Below are experts of layer 6 (counted from 0) of a mixture-of-experts language model. Rows are named router (the router's row for the expert), down (a neuron's output weights, with its number) and show model dimensions 0-159. Each number is 500 + 50 x the weight over its row's rms, rounded and kept within 0 to 999. Numbers have three digits each.
Before each expert's rows: "comes before" lists some tokens at least twice as common just after its tokens as in all text. This comes from a sample of Wikipedia text that the model never trained on. Tokens count by the router's weight.

# expert 2
comes before: ".", "°", "%", "″", "′", "N"
router:431435520462522540442527528431493463544485465587461421497490545503584501485507523567572497611473614510385563584597463548469457503538480459593550442511485598544532504440490597447479586545553511501484546478419487572514439512462428565444520476450439439424515516503534497462485566465556514381435497481510529533479457485586478532454537451449500430500564449473600553476475420514560514556445474499428490519468430483483460439574555521492495548479509541499454496551599459506443479600564481
down2:535448511474440449492497545505539645456565504638546513476498498461565461519474552535467412476436492500544493456414547462520442554522441446454465438452560466514535470470502460557430468503527474637465545478575499648480490357511515378593522520480543515500470485559534487449538598526550442487562441531520587514491492483469536478507484498492431493530533503428452532543542535567489468456491475532374427481575494444542461526450577439447584430540536484534463453517519481442508482543526451
down3:509488590510509524545517510573428421471434590482479547466596524551552569635517465501537494491485460520515507485494517577543449516415427438526584515454462550485439570515553454582487513344492457528563488556497555592540523498512441537530602465446465446515532528494503540478519499427449501447554514485554668585609546452517442530564550414412557496492502506564488513530466515522502498479439483432503449510480463508510517472506463601421447531499456492414469389508502472484527454475505539
down4:508491493437533447510450571603429441512409553475470523433523497561488504506532464493528571427513546536555456478546583518424420443499472498506417553437547590373484452502565592486471493491422486525475487537568660411488379556530521449449497507554546450482418524507421566631462527531457521472494554550459517471451521425529491501586495425516480491481515457559540516506527480488402494474516520519504387478487469464530560454527520491540465591528498456543477518414505532419552486486499412
down5:475404395506434429535505455470527515483495502497555518447465477528511464525354629504528536634462446539467593525494457476486544498563443470487455498476493497525501551486570420546544519504508565427459517442528524417463499510568488556555570490538545544513455457488466524567460438483429511482553516449474479474549484497499528487511553604476474542506624512463563368521517554571464507526376480583483493497432538536564534456428572441571441541605477552503521471518442580468444536514577532
down6:505436409529496509418581513527551483516575512557508505508411485434585513342477564534470578399488521502433506499466497514461571470422509564521509496457509541414508535465375463477478508554451528494536550549543476494549387352464542520538531516525506526466527460613500586515504506447468508513553492454424469550618565446442544536492553436578512549519453553445478445457497549509525517507447445509536480542547521498536524542539553475561450474617566490458498510506536520459479562494487361
down7:478495575479527448491498544493550602421534578494513558577554429599469375479489573465503503463482495526515581528392625367509505520456488478496530461434526532475451506491565502514433480622483466487546499483436527536536513505496531487553470452490469492509540539504490468511466557510500469484512519553512570545565547535395561466551474516474575557457340494469508568551515561554415526590536510497478561482534606416555557453512482520578490391498485533548497406515507575521567476448464490
down8:463567502469565547481513466484474488496559428494547483525512483531564450463544545552498504495433418527478527523455551474583531548493579493459609496418524481464594473499473468469459413492510509547514408492469561581580442548519432498460539456466506404486463471508469486495581524579482458604422565508621482509392505512564534546564506604423585519476468519534454494538472568520480521363582531421492416530535484496446521516509568458457487572543498468506544467419456497603535476625527453
down9:481538546468519432493487518545517490551551500614452523363481409555527457507426527521602483464541489406415479521539534515549473445438475514608530477492545500592458547501513516527526451503553609455479514598549428579529533465519565446537583524460567429437540393463519401620484521492533502497519550581562464469583492436472533434476539485542461475485565498495547528610569512574535494472475526439500470529506459418511535556494529473522493465533478483427434517511538568563468452513621498
down10:387488521408472538464368436466553507487466547578478487597417440489462524585478483518435467382471451515534530535544504449470544498560436427458504528531482480426423402490536467475479442529430469507561567450516454470508471521550541505533527486509495444495537449500545575459481484567457513453537459534505455450476465497528520523499445494491448534427535501466500579440564521529500493410620360511385402562529488512436511530580504489404491418557458499408463449433524480522552460498591490

# expert 22
comes before: " the", " a", " his", " was", " other", " its"
router:510434418407549465435542482543409397567415470578442535460514510537507505553504506572546548564601534552416535577559481534466447496573431478529458528461493509500540477408490581426513515484474502488564521470439492543547476512491497535527588529516432439515507452502555586480524532464529524413510557486470486573448409416549464595496493383412423436541546490537555495491493457460471525541397478584472446583513495455509520491600567464485482555438481521498493400546526423538541487498507426
down0:571491484406524450437488505501615513442481526558361547506463535552569583449475518587496501465553536488389515441479476530471496490488480520470491499500473413499522570529525525490545477480528598497562518454479574494483498588482482512525547539542465458529513506503487453436434476496464468489509496463548449560529413490530549446548495466471505469462491494469521477584494460431481561376478375538456424380517584575551546449488476462539510422529434571448519468428535425396544617472598410
down1:528413447566534509482503523413474550507559521436472487536524607457431519445497438595504411515520533411485557496545439485453564500541532554503530557524508519423486349526533543537549511497521498536545561547469494530510516477440449516490540525522504473511465571477467424482474484451552516528661546464493538471392441557613519459508549544517517506579491425456500468556526478462485480640545530402545499485492567519436514492570570515569581466442530484590601408541536475508468409490520515
down2:530539515568494556522430440473484519559452532591491481531467487480509500521451418460517463471476548521554456497522504430550529484538497501452496522504403633470536495520522571538575571471521473500568466484502474546489548535513435597475509543566504460471476521401441556546565467491552656534461484435499468442643553589531505579453496550514522427530448461579529605543686436475543501486546545485519534463431478512479512506458448462560472587428477500461460590535521528461542474547456443
down3:380536478567512518522482490543570539515507437529569525571464620470521476448459549463551563447531504500444588473597479425558490551449608452494478435461523549507455469494636528506502485587504472485451518496544495373455516467484442541528488494491476456565525488575486439475472424474389493552523560551385480366413514472535467461527481557524489420530494434505529598542483520581498467541528609468521472515493417486470560492419535530458537501438554505482462496403515470572471534506445511
down4:474488445515508500526398483553498477509500500450454478557449475535499506427433518518443432459558568446514410517432523538498532555444452523539502411404436519488394541537535433454454600395518446470540598488520434504521490525407510520473477531536431455434492537484483397483486584480478572424511569542438549519451518461489406518470617589508492547544489487460404530461502555442421499429424422464543507432579438411504462487550535459472551463504471565532551579462428559503510528562461475
down5:495462537562548499558518422431368454474537430558466579492464528492461483526518532430488493466494412480431490501503545494491392472435397541520469603433581522465589548508524568416625515467489579527491563484547586442455502568541516488511447526505522405487541506518535529501499473491561517454477655522551535509468452476549462483519535505532389410557443497563539522475535534470513512461516391565507448502436428411541443460520547581444531476545555497499425538533573473509551492457512543
down6:546482516519483449565515453466436433472501495482519497500477489510484522567402437516598494576434589496410559535533442403412458482567538497528496559488526544446550469527442425537435447445459428427495538448478476531519532456440525520467498610415567546530483555421589473475407467463504526446487588520469477542578526373426545538501523511500495499458488495562587495544455538485367490529527534528530475546539530391542457538508484498542468648531615465508495520486508531594510512488507567
down7:496483459513554516496442501497465588566445511469447489536504453479438574541514457521400431532499520427442474470546455518536514492448625520493393514484526412472515553499486555499518564505496507398458486512446475465528462502464495524551531559440472443478463412514433553492542458422612622594538579474574480417518547426513396532530397487550497481414460523509521391468495555536454463475574564489523508503454598448488509548471568534469474488449504498539445505437512536547458462446666502
down8:528579531471431580494511537511522471528516535556516539573526514569541518435574524411521584470542544531479470445544491474514541538523508407547407420417573471502524433461509480498484423436453432498552471557559557558525591504543552485537526432546477477470610560538520541466518566465457544391480545520443527412491501507522482460524424485467473650395553472512417570487558520467549451514523474569526521488534396476491551619450504444541434548524463477436455492476588474474525456493416430

# expert 3
comes before: " a", " to", " the", " in", " by", " an"
router:463496401419582446435484518470488433504453459557401527493535530540561508540478490537580496568563548549476569640534444552549451433536468557495529494463527494476467502509415547450579482520514478494506553465398479519593448565428520503506527519451465458427452463468575527464577605526509597433494512539526498527474505370572484535386475487405365467524598474560536524460499504428521514566490439531495437580479459471496480422524481507546433533466460457490431464535533497505506493557485446
down0:465487620545434533455527593519439548499562489588537421472514549385451474610581503494423404493548507593556563418437575583493417497472461547591568513485462527553517515500458441508484547566555479427533459525539499498538378516443533539585476487439490432443485503537516524477504512541455485506544539494544424550578450544547498526496465434419523481494533420501590479478482460429485494512532528491571559486527486542473539417462397541601520466471500456493478576528452487497582439548540471
down1:570452446546503575557513527478598533484513582467457485460480521597471478536624561552487441464490388573624541441467444509513539460499527531437476544477476562504522525587518425481426407470571450536537448566530564463515457589458466526505524464523591486414479345545560528480468495504521508583379506522490488446464480495465498533491483550422523442546516487442483426546485521443611458467484548443566427552545482495543546485479520507456461537440530507527604511527464483485442528474502595
down2:544459544488482552410418467582459544445477453420510423528378557502540496479428532517542473412590462585502538533518523504526497423440470441476506517559414451547536447506483421458482511522591508544492548460495523421540547435478471509588586470511506434498501526500484433429532427363528569488462641595465490453442591505429538515428460531467505462476486498458517496492518503494432544468496522433381512495553566495580562558487537478507484488448578504482446572532474588528435539464539523
down3:472492581458522514488416527481415607526456551544483516521530550511518509450537513501452506475458498471621449445410511389566512529504436569532498436497565550501498559535490507496498459372503554569502437490461550484528475515455438458538515490386468368448544533487642443533460439477566526485506511504496474533430468485498463489527541442518524528562519440389485513529485476457538576537612488478436525464580445429526442483527437545610470369547494523526476526498566553399531534486547490
down4:586453417476555448453555401485510487515513398494461518456440462532498582491531505465470516524476426430464539519516485429462602481515513454507495453407507513489582593520423534486561436564469520428559527503456519616455446443435485464518537402495458523404450425474541454519519401435564429526439498592425444470437460513474476438514491539519478569520509502501493403426562489479541484499550548468452530494453497447407489462401472456485510505374516514524437522508570495534529503464357494
down5:464520518508543504448459518518541503545528503521482476507499618418532522456572488505475431546520480464497542513500446482482488425579477456494443492539427562560443577593460441460494502473518450510493577469520550451545587470483419477487491552452578460659528494514535558479592496470590403531581473540440506509586500513507428549490437441430465457535543535560455515478578533477537473382523499510596391459549408436580512531524484518456452551601416511479490544440449482485451476411459584
down6:469475539443441505401529426537486514499509417517467483501499506488460483551519625474384493524497510515518500472515490525462380494536451502576482429472484494434486524563538453484497470494471479515493564531495482581507501516454489551562599553468480526461408497497549495560476561556482594570539490506442600456541494412491527548527547384436490513564576489502487568609478463505518585400454524542444500490616564400553448482630455493586490539520578529530454585546421528538445563501467440
down7:486378430510497580530484408435579532489477554508493484512483554563506478464418500499505597450511511502503502576457477485452416530590530557432514492486538559437507439482532512526481489442444535522457511435598493469456488489450600489608488639571488460512464581510472382471488496503501527473554561414398514471583532469520463466470491568490560430562604524564401521532509460483464565485514556433608505550526541510493601515600473473422536447481524532429542562471464471483490474488545535
down8:551435415524454529537522435509529541532508549492518611484480451441474489514511492538508546561502525633584513474519411512477417408453434456525600448541518490432464542417474508486610508540488540513528476523458520489606502478483423564451443545538546513541422431569487538476495514500479536468411520474635488488449486521522475496500529573442452468508436561415528559461480387589502500339549526525394441539507545512511480456497434558451457513474531480490436559479511511513414518581515547

# expert 13
comes before: " the", " be", " a", " have", " as", " than"
router:505493469425553463478551511543459433509481494560415472459540542629560457459486511563590473601556535579406543615528468534493469443509475495593493474507453557462536470477492527479517434531578526520543539468468482587561519559461521590468536538499407460463466492450522506408541559501544579435442526516474509600475490412584534586412445456419436449542555412486511474500498408479519585530496518571504526528462419507526505523547483474582382531430479516551503473523544466558554453491507442
down0:523415530465415530474495490530503424580553509568444378486513516520534576419466442515440471527541505523523461539446512366454560590571473542575503506374488500474545441501501531487470439468477494544528516440658493432496499579506527510479518502500475567579543513551603584466480522501534407479570545439553466534470525472531556502494559521441517581515477507552464539531552585480467515455519510566449474530492469472515495530607469624543479483491557445640541474537498493535469537410527447
down1:552496486514551410525517539474545587463587472563449429519447502504470481457550513468486553466452434465451575541528496526484477459527466451449567496536475492575566468462554547537475547454548491467478486566515486585603473528449537411524500619475584461513480506502431518524575486568500453478435433468499576499486464482551499461432447439667518428531525493495527450454512565516437496634517540502485384468453469524464500458560598646558471454469530492477537516598484440516491453538523599
down2:518451500474500498484362463511465487521562422461565505495495515552470486522520461393538373537509545463561479584467452507434463475565505638592450480410511396452526488585467506542504492466470479556423501466503507447540501459528440572569447560449503448603520447469501504481554505485443578497608490475545456583451460447573518477425452526509467521545546481468461548563500454456443409452515502420500563485499621557466559518457522472554514551512531545517412507524445490400502529420561536
down3:572537496538407456443483485497524452528518475537518404510525493498509587541459489597583631461537569456567410523501460489438564528486521456427484460529466532557515551499492572506492539483483484528500510612415595491536435473595484437513475524531523451535569447542440422468442501459514454604461569560562450482419413474527406551448512544520576553520482548500585506512602598512595463598528507502508462402561478536532487601472513545565516483502501462532470458431467540483494456556511520
down4:482510477513462478503425441509492532481546470461501461429462388582514541562592470500598548529475521465541569466524578501558498508512472522439483499534458466507535448502456479530541438585491367551444446532464397473467539439518540525448525469563477417443519517477512533551454517557311491442474545537480454438568544471393482435521558435489523524416471538599465468491548506553484553460510467550478639469403456493457485568543530502553587521563477527473431519477474520523447531555550576
down5:449541619547478518460450466546459556505486524569482494519516506492468515479518596479419602568436521474520510447444521526430501468495467475422466506447477541482514612505450609476446492331479500448448491559471520500464496550454465531427574487495510473456490499555567478519412534494517474523370442507514409499428506462496399547550515422484495428467464498422467454485501512427493578661489491514466463521484513461491491440554549496403506454555420488506511562547604451447495472607469523
down6:456523539500543469511442470569519554505515544570513542465429486526530481507460496503441443473484530470533485510522488594489483502391557444547508571513529509609529519550569507448600525591460582475500461430473457549453538543500582579492499508435474493438547568532455478495441512530555571438445501446419430608522489457480593454564428491487521462552465611394502513448581495508424463487494474497486638467574402513469449499481482540518430395596594574479562534505462537480563511542551509
down7:594540598563478586473452479490500500571452498418522465486501384454554525467542478465604462519519536598419545427486545498534544607466482497559451543531492511462600352535566511408527518447508545520537496474499438474460541437537567512453531494561513470430548506541508402520488479450501519502484513443466366552424519492559517529540565503457481514544551433507430530465551509452564456539555577528475413526498537454514482593490551516496501459554605496505506601452534501524493555558469397
down8:443555623590453583407501491466507500534460580517394462473481399516428563411510424513487396483486473504523529443483493452487480514465402522553555514492567571553468468469490540394497466455522506520531583525585466539487465463507553463540464474440499425459535556492515495549496473481523554521423499395529511524421509513463548444502492497537498480384570522498437520478489502513547567587452643551492547473518575453620458576504449523482566528551565519524562576555435447423510490497509500

# expert 1
comes before: " and", " ", " the", " which", " but", " he"
router:406482430355506441473538521514477464506487490560421496519475526502506493528484457549555508545567568497406475593551482515460428457533458500528545531502472529495473498496485609434509561534497503471548501464402459569581421540451458506474529554493427513485507465458530479488517573436502594419497531490523452542474415433609473578493426431374427485466614450493606511451488495424506546554399510593481479552497481473458482495561505437492493525400456570492440443592562485562491485509467477
down0:560512542393494505494484476493513535486455476522477497416525476422545486472482456472460542415387429514503515487547582541544493491558489488389521581535575496521453477534402466527452485432444442442423490557507415418528452492477514516502427509451481566586543562532443550573480568595505545581549464513409436488486507536469430585534395455509547521561421465443562425426513610484444504449545508497511531522464382528498574511556472567414517501560508482483480576520595510538495451480552509
down1:436516566485514546484489567460502474414480398613421589451517545539468486529414444502518540560455551493510494527478402426545498542406500569487528525417476470447429551530446464607514466535482437576554530513470467517493423556542461556489444613447503558588452514545524507428561508480543515549454495457514497530463574405431516446607549500472555509528534527466530479485405592461441544447436554397538469507469461409475512577502499478480524508489485520486578604476438524527530408483528471
down2:527408510494442512493450451551525411561421612489501567592563477531534548525534422512460497582469394513540454555475577490496510528497602429511455424477438504483453541600502534425550522540492564578522483412443507447465532449591549618531525538576442544498501493552504425510489520476511467411564436521589513503521574594454483528480541511533474528559573541513503502553577466513589506449428511382448495544523529454452450504471513534529570518520494522503409490457437467427505410487458474
down3:467433447514441524455482495458600536573519567515416496515492573422509524525523522522500462435505489496483416509527472452566451554485511596462434540462455466532467492473520562558451548461587501497458489472451445476596474425492559396545469471457490524419464506537542508485523614489541554517392490518461446565549495531514561497489564426615489435519473473522498425474509620488566447573450461572405533576598403500486432550601587491440435544571459547573519520527479521465459539483531528
down4:473537428428558516475522495553444545420523520526450549561427462529447444499544493557411447462494502483482542511566424442371463533507519528499512542495528563455593516470515510485522454564450578473458499558565462494528568521501513443583522525545477550500413428466594417368492476453488470548573505394485442622512489581591414446607414477469484534512529473510513476482475437462395610440540497506490533517524522449491537609487573536549516488487541519502472442524458471457410461514503529
down5:434484475438452499481490498519467523418473597448479548481483508470478453519428484497532573517518509558586492478449594426447556601537508466525495451513580505518417435480534533506432475445446389500503564450547483527456532542475428459505578437465476421518528422491510475560406517423545526616454585508486462466457521544475493544501590432471630546507492510512533554430498600514548536511503472491527514490515510591500485551534446391415469534439578503484519573410464387481476466588545425
down6:534569464503522559542452498505479558499469529436574433535575487503542584519541510434429528488531458552525518481488502503463455542433433496518495454577572474592507445492533491482357559492532562516601559486475584544407503601448443493441432589479439569544572513425540412475534438455499473525521531566524537459526602517503569476536513488438416512400437495473516433452571522470528518580487534563520547434462573468502524534491473496460511397413526472590479509596495510435461523492514391
down7:474462502531435449563471576539570440545578430506472547480479512485559553545482491451530515494547549465512515562439485436482474512599513402535517517420564491543499599538451555413542475507472569505441447468608607489420564432453406408474435605475546570473433458494545543489558516530555463509466456474529533478582457519560562561478468510555493480574556441439473433501564531526551420442480510560401466469556515507469561485399454500523539512491479443484483399541500493407539529559439539
down8:520505506668441539476510470523508476505534442462373417454498532583453468513509542609463427540497458541461536407568533488474421477555506526428441543513451427459472487612499481502508493502447515482473485617496490486510535469473550539394516458479553512471472521466410490538465523579451378460468504454614466531481516509467444571480457525534444495487519426430525462444497442544406566444536528494526429604521494525496423503572487415469457499492404425544474519495493534511485419474407463

# expert 15
comes before: ".", ",", "–", " season", " League", " in"
router:467511432388534455468515565570500497527460404587462482520484534548570443563493450498554527525498566544487517559552459553527458486562401473532558472516393576519508492414416547448576518504532514582541529488482437584541411559479505507438467536481511439459473517525595496517527587437561572432497545512443447550432522462582475583495421403421406498504513467515476471477437452386475539582413482502472457572503484432467406483498569523518501489491485498467513431514481470587508445568463451
down0:490465575401493540520497359452494547504505439517410560465479568529481507532509568600517510449461541457461504550484453558602468509542591512485479533531486489544496400457530469478560422403549487440609511507505543470533562581455550489445539536473525510459533423597544435448512476519583559530534471562481548537413501454536481575493514449498430411502467516567538503495464582481537481554494507609563535554467493491431527448426515393475408506425438527557447507515534548479554518452603468
down1:592390532589475531482560513427572604504527549576683522470457499503453586469445469433515400476471508532490517485560508429510530548560529528516525530501495474524567460502489474511433534503448543538459507478414491507426441551461523525473523515425476472518442483433538469455531520385458551509541433419565417489458482499478461486485449434550557472476510575454484422423404456529576523544505478472430528505581512538468541468417426543487367494490442477532513575496399491495496520538467440
down2:496478446431447452447473513430513518439335543453507449479508473546529477397509528490479525605476473449425525592480441529506453519504494554527498556504500495494664489517465491532541540606557451523509557455577585538497459514444434545483575511537528511482461427509519483530526569552540576478531521633572490440440536604441482501496629424507457435481446544537515471586459556514454482498584498564555565460463432451556448531528520466425534488445542428484549541545504518458493517526467511
down3:488502526503384511580530528516518572506499457471522517557486470543461454463463467612382486493459528436433442482525457530503585527516487523508446571568450482419525419597477489544456470485501498430557461553539583476454504458464465459508549512551441491538468527535468510482541427464501453501330467509582416527482512470613536554524457491473440548394500497531493399504440471500529541613481505498521494645496466592494425470519508478522445382560530510443540435589500442451465516543493497
down4:508450470500517596489469417529492491499512519531527562471474487445556506546458523499484490473509638559521579445511519495506489528559492496476515531581561447482538549416506445490522562531520436460575396590473474454494492432501464425454453436500525456435441483489476444442506426529456502413454470610416484491546600525402437496478503521400419539547484459529469481412541545553475597586437510435458564522529475483456498526499518509451473443395453515414497541359403529473529503446596533
down5:582584568530488482485445466495589497473512508535421459455377431526466488516436417450543578492492366520510536487536550592509434473487419411473440524549467611569434467561497366432442561426472482495562444403483473552524583542495479468498549478547476519548419549475545503539512501488573470507470488480456527461498528557521551500433471465495528554457511524508536536484488480558532512427482458505503581569581489595479546445492482493524584597557523490546566453546554448541601481549502563
down6:518446568466462483463564459462563428475486576442526541496595597449454470498478449503587552459444461592517555591521613538447538540508482521620491435504524389513600414588541640553528576592488525526472502463451490438509535480464492494545435417493519505460518426513546511501465568490529525509538529452484465550445535558481471491496464443528443537523538566589546501511482538469511555511506505475557544494584538516527482525576474555522393493404515553546448498552463560619538444468538520
down7:556464478507433451465504547514519477617592580582526408479535524509477451508511437481488600499505543439511421528473480543488482441448416502458513482496533446481577464409491591386512441593508430521530435515530524539551556515537496542581518428452553568551542538545543473447454568475447503513517508506554403483555461494504540476521457574492433537510438446586583531576506476518601602578551384508575402408534500491555513496491483538572458454542559512414433486497494513471525471529473510
down8:563628504520499527507528522481525446496513442511515604476430497516505467451497449476489466448470598519568414482501364482448565525504548500520454446482587507563553450461571562522527389429554527564458463532490478456563524483492479507458453531538451529485467523445405469515509530539624527469445476548509499459477551500549410562478388452439615537447502481441422483585494499535460501458526477399475549466543538552550419478474535575431557552524549594441523434486434604482510523556533476

# expert 10
comes before: ":", " ", ",", " States", " of", " by"
router:469505488472589499408517555508541471566449457613418510540474510560569510545467477614511547548518556491470533553565476532544502445593372527578532473493386530490479532470439601380478569566526557492510494465469517553534499563494417584534487508468486453494442499465633526467552527486522605433500526476484500549469417451539489493411444471445453472505539432540522476475481477421449585570476543572475465557505441450474423408486548502512510532504482450505445469588543446532453508559524462
down2:532579536518471429487490477530551561412524425528533583482507468450526487610467480450549413496551549559502498479501585625443541559573559604487488491443475503490556438571549499505485441533476538560392470544418419449503512487464491480548539400488439491493540542485465495454550520472410481432508565513517460580470618446512500458579452480527498518477542524491429501493451421469477523626567495534458408500468450520432489453521557452436411572534519595581467497523530437494546549548481452
down3:585486545501503524505516565454571504545519471450411571507522527443438487594541437546556501479437535566470591470509580544511498592463501532524449545516453462639449385511488499520535543506388570540422526533514533451475503494452566485361624511550494494577486512526518447497406507527452596455533494523447529553469438526509566547466544476426548490546535480601470554491530408536474561470435387448513515429460437475480525456482485475493416533429560487532499437525442428486531485540475512
down4:533522473480458529462524467472438507499543436422483484481505420554454472476454542481546568498503498500410535513490576523475499554436485521519556509460492542486514522440471567427578484585536575483525476573481398414422460483489492533537513562482502466485569483538392531592547452472541575515486424521506482427497393558463467438524530479526465524470495454399549525380414493545533497544428429485509646563390634541562486498461522441614487526409468492494494442493472520517438442447461437
down5:513483526589467425523440389501536450499503449500369433480464459545427526515559475485480489547515576499492536476531498474537446491482494593497524432394462528501564489528525391471514569523489457466481518487476439565495538496560599423457527518567458495558551395540402521527531537533518546465467504459476480556547551506556403508511512502521442422473431520526430445484507541525533498714525504516414544538508480568468433572540518492364487466526477490557422484538461579511503545540489430
down6:539448518500493467460492563497503494349521478519419544471537515560495478483449490551537471530519495451370409596613526556423524487501485480595537564483513522355627435456568550519522402540489475460532545467479437533502592424487451515421510528554489474479497469454489530497479467481436533498555469574561467445501497511535507461504513492504503539437410522498504500498470514522473524588522558485480542561543433402503500501504532419595524533489593571486507590447568394570579423543469484
down7:437527481505487569422494535468527447548504474579483504502516553607569542567510479450477436415501610462635572492510489497429559463515523502510504495544453542530399524521581459467562499513541555479494498597489509507492517561482547456513495572478362478511516534443583429544606596577480528540496455490540597448495459495465401542478475477512438543437489453486450578479505480452535524576480537506502492484562513506489456414491620548550465491410522571517485534492512411597586549412474533
down8:511561526525495612477540460476538579382509514399472425501500517493507461409486508518506511464455462496503509444392506447504519528564476568488522474485474517523561542474462505517443486489437397551466450602593489551565425486505494496399462482407483509489416516441492471493480403499412444550525519441523453471530661511549471489459487520421615561482468505411433572525465477484463493465573468530530436539477557441503517452466572500490532598434569520644497480509445483555454510511554464
down9:507528506486524481564421452512521479483461411522440538553480467501506541493498505583500464436473498493510468560447480439551463482519491584574388476562476483460423520557496432504463559513449575511379404458551544421489521460542430529606440523507550606456489521433521568483450453499532490522537492412530471510551459515482452505478473495498530586498544582510520500605462533435445567327477483497386511522460544534431521461401440447522530516579446552411556502481504490528389450525526435
down10:474457516517521498525592452432534638462325562544473611399473416464453475509500535553535523527488512482504516448481459459433497547486509468536623510472487467482572533560491523457516518500429567531506564465452535501497568483538469517508525532598544469496549510529511454496522513455429567581667516500543537514515493440580484432494500457452577545526569578509463584491453453538457453515449571510514431499591563526502496481440569492449507442428495459529585502505536441437518517572443574

# expert 18
comes before: "8", "0", "1", "7", "6", "9"
router:446468498458551489453509563445446467539468423566460561543466558559479504528474444603546535522551554501393475545551423502451490469543508536536535502457402549516515529447501605471587526597494469535573497426476399533516480513516477579533533560492477436450444508466515501451542553459529609420438520502521536576474469450630496592458483497409458455532585424526544483441469482446504596618430526541510461568437490477531468427564512504561472559451507498568486476536525473546455424544494434
down0:531519538508530506438479500561466581508534440586561478497544424538492494498588601500490478494477510486475450409468644490552493494517484526505505465494526452436455492469527424463472521577487491463533502464574522478509587540462520478577503589493440566461524470479375481548493493530538443542385552485491441509541479475556489533493510520651511484510499544519515597564558533621515446650409558502407551577474536554468492531459544578504483466529556423463468455431525587444550527485575528
down1:547474528527533437487501467480498527442470504548460548414454524501483524416586544491509533457515569476547660402555551411516574472461498506470494523528529477593428535531568442436555445458599529451560507514541461421437503455508493518445481520420542448525529469495474470560473467588533517480466517439505579522522511408481596471452544509397473422471493487472486455466450571587493493437407563407465461474505576502547435476513527565515386550467523493409535495429452565454485449472391487
down2:556428471517456440505417453517507474559562470513508453505503500462527501416595503449521582482463499505505510463550488452573559494523393376456478472522471584605516528398473473486478451368427483513553469474560617416495526518447516495495431539515572552554474462544474431546455485534574521529491449453567412537496439433536496446460495572505443493518491567393477516469533551605547520384501483575479573523506437579518560534511509513464584471551513563460555501498508489412534572478567524
down3:446554478488438506433512509587471454434513450466441497425488539502480483514495568564553477507562423522480488542548506500558657436480518453533595548457551479393506551514597540462448451507545428551472486511548525445538444598535473513526478427555525404462450570562553453420446447481412481566399506492434503484379557491486499430512524502556457536496502466476572547476502478495544505550573560521435554530490633531552396497511509461473487538506482567451528550452572378497488496498456486
down4:514467446566432496521419566527591518375567560540526528490431631505455460414477467481497457616457545468522430483522616390457515526497537510521518491514455551582628503440500510489576548492494520466449508477487501542555649459447472463527423495549584454490496566496509509505511556455415486549484540490564433545505550453537461493591450536443451397537575535481452478419529551537531537479541528511425514396559570517541555500519529501490521493454511507599477534444462463508536495513535513
down5:571569501515475512454544484483455496518520550511487522526478481543465557539561540465471571440508511540397491530478543539453430412455469406503525452532450560453582438450484421549468569410486520509570532505406412468428526578531431455479443419485478556569531493433478535525466418458524466462522561502463532518518452514456444627508502472457392506447578564471430412469501613486400482496481523514516605665467549445550493519563546532483517483461582512571555477525474511474520478452490452
down6:503583526443421488489600519425498604553460442541473525527497463483519598530503490502546422482640516459474466444544468471483479450465398522591453465445497542604511495517473576495490529615453465436584474446394484554521468524591481530517434529512487509585502463526397431546566495427478476592492446532512549588545532490459504494543440488508413501440543474511507485563483489493559495450522452525489494479591481546511514566523468580479449462560547554473565467586447483430378502572535484
down7:562639526542569482561507511443501527466479463583440544458463471590536505458462539478422482471483519520584444480574555482505432458554554535460468441511536542536516466409570485522497507495539466560544503435514462451472636578498450525545434557532489590477491522456490556626498455551470448490431445438503385475493487567584478517442457571425521560542616517496518495510527469525546537508617395479490533490512410518558490455508537462462489532508521505467514526466517624404444484415465496
down8:474452510511395511421417522479440409538417523512488462512502505443559515444497486492479485478460511504548618458499459523494527348531466595523414494497446489475517552482607465382441470506579540501535514562502516502571489480549408538520535571448403534458402479465516410494476547528507470570473469423413533468618447566545453537463512537497444384463470494463449478523489505421507521569501495599494432463503533471400536446450498460443476466472393529501497452554501484474424506549480541